Weights of a small mixture-of-experts language model, trained from scratch on English Wikipedia.
Experts: 48 experts in each of 8 layers, 64 SwiGLU neurons an expert, 3 picks a token, a sigmoid router.
Below are experts of layer 9 (counted from 0) of a mixture-of-experts language model. Rows are named gate (a neuron's input weights, with its number), up (a neuron's input weights, with its number) and show model dimensions 0-255. Each number is 128 + 32 x the weight over its row's rms, rounded and kept within 0 to 255. Numbers have three digits each.
Before each expert's rows: "gets" lists some tokens that make up at least twice as much of what it gets as of all text. This comes from a sample of Wikipedia text that the model never trained on. Tokens count by the router's weight.

# expert 24
gets: "\n", " L", "L", " F", "S", "C"
gate4:106116071086032140140083123138127131157128108128111155120061146132123113122105107133148127113140154111137152077105095149168147105141125090143147170154135158122131090147170122136196127178135126211081062126171154114093136102127148148154180106150093140161143164183148078125136107132107094153157149110091115150147078143115130217134172139103118148176168154125076083169109122129116102066160185107070108105108106121117131143048172156145120089100097091127082080157144186154162084136081134194142141132090151137144131185130106161144142078179143109147145124118090133102160085144133175166179107109184124117153154176142136124155084158107128132149103176167131095085156107091122147121135176119155133154121121139075178048182135151158117135122136154196205126152130103060212121153089155
up4:138096140076137142109127200172132170148124193146114116136124103187166135148181130093074111079163154097128152153134114162139118114180124123136136131088144097147124102174196179118184159129104143137174151138129134126095157118170172116127136155155107132081126104166186108134101182168138185091157159113095141160053169094100146158156130126085133141140189124082064091121145097108149153087110123094113149109114174117157091209139131156154134186112110146120148136086085112105120095162094108158149142130113106110170108142126113181125104105097161091132132120122151141084068078146099129127120110081095118123095040158112150130142051150146215153113161148119142088169159102078121122102119115182102158195081191176098114144151195167168128086083189109097152087130083158124174104132158080

# expert 37
gets: ".", " as", "ing", " the", ", and", " and"
gate3:110123134105154167154141106189117190129091164124125139098056167109153116093196127128119139119055147081187093134147105124166168127094104178131164097122083102127109115158142157137186122107109112149186109118166086109114099068121152159132096135135095176156107156121161139098120080157129097096143100162158169159161118130143172034156145154165139112116119117141096190099103115153182134089100083142102059132133103083151098132069115188104107106118109115119127178108149060151161110099114173188155142165116118127095096140151041190218115112108116169148141128069083150104114119132137143095116107152111165103118140123125160088099148108159139108142158111142200123170208154133078150139153114132123148095126076162116160144122190156131156152182070158158130149113103118117158119114161226
up3:195110168175094078104127154128098128116133111178127096180114182135109168158094118152145122180177127166107178166176147169127128095083120128120124138125109121136179140149109138111120065087112164133128123198117122133069125161125167119101214103161125124088085096135183066163102139192089141132082139131137097140134165164155107162093076113106169112166149126109169101124084121137126107129064163179118127128089173154074109107125139123126166122158111151147137105059128149111128079087095190108162136113126157097184084131144162105064104127184133099117141129126096050126152132123147117117146178131133092167082078173151095139168139212073146150154159100084084163132141144094114125147100181108063173125057075164132150106103141152073128081099108192131150153156179127153085134160110136

# expert 29
gets: "\n", "| ", "\n\n", " |", "|", "In "
gate6:175122172073119125135142164123136114119140103146158118139140148049193144106074126158130126197142093113158146096087141178118086125112153103093115144119100126111141169129078142114098182064204185136139124138135135065075114124132098182187137119140066160143126117151102103133106138067137142107167120172183136116152101117132091127068175157143116093147109138144136128161075167072108113174106043102159140122118164062135137083041143080151131132120085151174111100093166145157166179137186147102111172134146159087129117096127179101116137160090152091154124081138112148137155092140136098156168113132100119086152157109148114132125099133142173137150109111093092142147168149114156171088115154064091099102121128144091105133142027104130127135031084140131108178126073140192158173094087139
up6:124114169078058109110172111185146190177127127193092129101124138089163102132080082105131145077124171086118176181155080135131111143134152140099149091088160166068142126144167180134096086099056117113090165160151104152134172131162114147154069143130150160130105094159109071098087139112094113154118144147142146089128100147155122142165133123157112122075154099125133084080090131078160125120192081148064127109121142116144136100134179076128089125118094149131098125139099108109162163089121091172170085100100132161160114100107082175109145077139138147102114126126066127145158092129177121131149158148142163053131133038090123108143119072110131135085100109078124120183197089137110156108105147107139143092080154122135095148066059182141163083078121152057155177111118124056155146103123129

# expert 34
gets: ",", " and", " of", " to", " in", ", and"
gate29:152126137101126086109164106144159104140086171192088103070150093101172152056178099068114080176158117197111171154121144109100194162132111094139111091121106073106148166132199146085098118091123133114102125118123089127152063068099100152103110136117155139124126094069169144109113127173123149084077168024122119105149081142154100173140084089100088158111147163131175153148138182117138207148109079228127148128132056145138117135105161132119122127122111117133105080111119218165117114169126075080100096130153175107120175099109117135086176152155145153141125136134149151133141111127132171148174070190116121180123115129170125097066122178086100108144088133134082111150093125110142130151145126178136134135145117143099171102134145144122133093176090119143099105110180079126103103165103134
up29:130133058143164053122094130076108145097144142102180125111105144134176162172111136088141180105162161135137087067158099103178114126112166114159123128135199163145121065080110116095124112188131112144121112117147171164102145178152157108140099085066165083116119161123127162133160164086111117091144106130142136121113203034114136112115175160175136109169138141162107145100148071184132073076153165074115087156129139173125123100221118154136144109112169132085169160147108041070168134104133117116118112151158111115117135147113141091139117113087169138147152072154160149171133146118144170132049158063129168139160117106144082138135160091137164140105138135086142097109146158178126084121118097082157107137134149092178126171172161115113056109118107148133116114148044095149137161169183146

# expert 32
gets: ".", "==", "===", "\n", "\n\n", ")."
gate3:143164109136140162098092086110145155088139184112139139169155136114082140172123159131133095138118138156175157127091108167175074116166109116174065098123080169150139123064157102101153148114155137168143118171168084149105059125078132117143130167113088157182090129173136109179111090105163114183132124228115110150080064098098123128089144096059117106128156134135078111089152083122192146095101160080060143138115072126119115151102108154150141079147126093125089126139171099150102160076134156152104122100167166078124111164125081138127141121141121118120070102067146160142174120130179142135063143157097171121157149120159145110084134022097150125176138193137146122127169179199160102117086100136118107170176079127145075118123128119188167080156160093150105128118090134116137117163108131
up3:153134085115139142138073107155186161108130177099126150159127140097091094148169145146129102103132145133168136113079165163152052138146114084162086123186115162158129133098144120071146177092178155152117101191157079137103082117102182099074112188145080163182129129129126162219144075130141105160119133151101090140079093068094149119073178185063138114151147164119111123145203104146182141107116138040072156091136094117109129135092092095143158114127124126108099138159153110164092092084112158100084156130137148154087144146083123120118130164106148091122102054098121129098162144140188121140111166146082161133142121154145157135130054062133103089161125178129112087108141174187153116137113148146113100176124089083116094099099144072158163100166149084145093117140074148124164161142105176

# expert 0
gets: "-", "|", ":", "- ", " |", "2"
gate4:135130152106099126141075159132138169115124161132139137129171165116090121086124148108080195144124153139118064097143118114141103122164137137113121175124155075123122111143088137089157148074182113137154133155111194123138163151115117076157146088090177122167139157125184176176171112145110140099123149095118098092173129145128153123121101176168124097123128064138105084210148104119120124150088109096124092141158094149096124121107123140193163172161147117100149162097079092156173125156144076143142132132145091163202117119164056105115130163156149088108162137141049114118115136140115141097185188103168158160152185122114104120094110139107102166160067178092124154131139139205087127093158205095130092144117160123093171231117127117152182130134088113090162193186153082203193122150159136
up4:205135115068130108065166105132165069159128112080114115067031119129091113173181126146136065075123097121136150112172132177130147122133107094149167121077102101122145095173198104143078131131098111126088144138157074149094117104137080185083083154165098135112112141136117144062092151116116133155106137112184143117105133031104125110144128160086092136160097126110178149075161115106105137125154145120109137128134127131131080165184147203115127114094143196121156144138163099115085162087115178079132139103102149104161106173143175183147149097070144080168092122065159137104105091110185095135107056148108111097138094140128145104141091112114153077073134115133110118148133095099133119099137140101116147157117115197122105107172150186114171108213126139166138115145134198115106166118099127

# expert 25
gets: " |", " in", ";", ":", "|", ")"
gate4:163104111158120193148144081122161105146077136157091094138062109128143141086125123154159073102092163161156149159082128129142154101133141179145091121100156079136129075153144094139153128101175167145151169068107117148072025086117128171108167135155179155121101154134171157091148120080165136200074160113170053177121097144154100131163174123150094098147130116136093058049041121115126059155117132117085133144148134094180067114116124161152133093160153155160141139129169167113127103142135104137099132123089120125076098143048078161133150122106135136099132108148176117110136119112107199170139125112148133104140111149129122096152093105129154173118135127121101031137144164108121152128120101182127153170143119118129096138178108135178078178148107175195143128162080147141189131147135082
up4:199159067166142068135141110118121116198095187119121109136130105095132109135095099131144128100126138170153157181195095137134135133134168075097170091136112150166115083083144175145106188110099130128134093088099114109133101135149161148138136127172136152102089173043170155179157055080194138113120093089065126155188117148120089139075136155138108126119113126159123149118089135139090158132145110087086189106117142113142160124120122135110121126108086129117073162141071144117076078200112139104084140133147132131077111115117116109162149169123143201125159119090057159125128131111151137092052180064134163118104147139154096149158121163119177124125138080149141169113116093114129125169120111130121150176163136106087121158142111117193115091090136120040189111091135147153183180112096224

# expert 46
gets: ".", "s.", ").", "\".", "a.", "es."
gate4:098125141134044144084122131077118098158178146140151147135096127123131143135113177138127100151059115122083107125144102164114135112078138115141088127162068132105113125118098165145134150080185097140116153126130147068123122098092149140190149110143094185115217109162085096144156101164076159081101131136174172140089075124077142125124137110150141126130109122116176183161118144117165144118168121198131134141080114084123124099089118121146088075138128138083074096148111175152082117136180082152137106132060089019181144164149071122121140154171094121130126153133144026090140106108135122134094125171139143111107106174141153192116136133140092140123080078144106148159171192133152161164043174097125142139134145177098145134140070138091121093124173154123109192146108095127158093084084165
up4:161124136123153067098138145175174169103138127148081076145144113134139086145137134124079154092187180135080127151183124130126151138174150132184114123117134104143084153131102129127099125132101122053162097117138146132138142074110083128051112101081141144094092068135144173108111100149144138157136122098148136192130198074120115082121132169120145150079161067208132147136132114137117138162146194077116143144141105085172118092180166095146144091049127163082107135159099102144144140172119119115142093095138121093113122137093117064116194164162150135072128127151174120177150151255148140122123122149122116181113126154115152095125134101135064082135132145102092131105072133114145104080144157164112123129125125123230130117151154188121118123135164170065095054126100135177112118130169106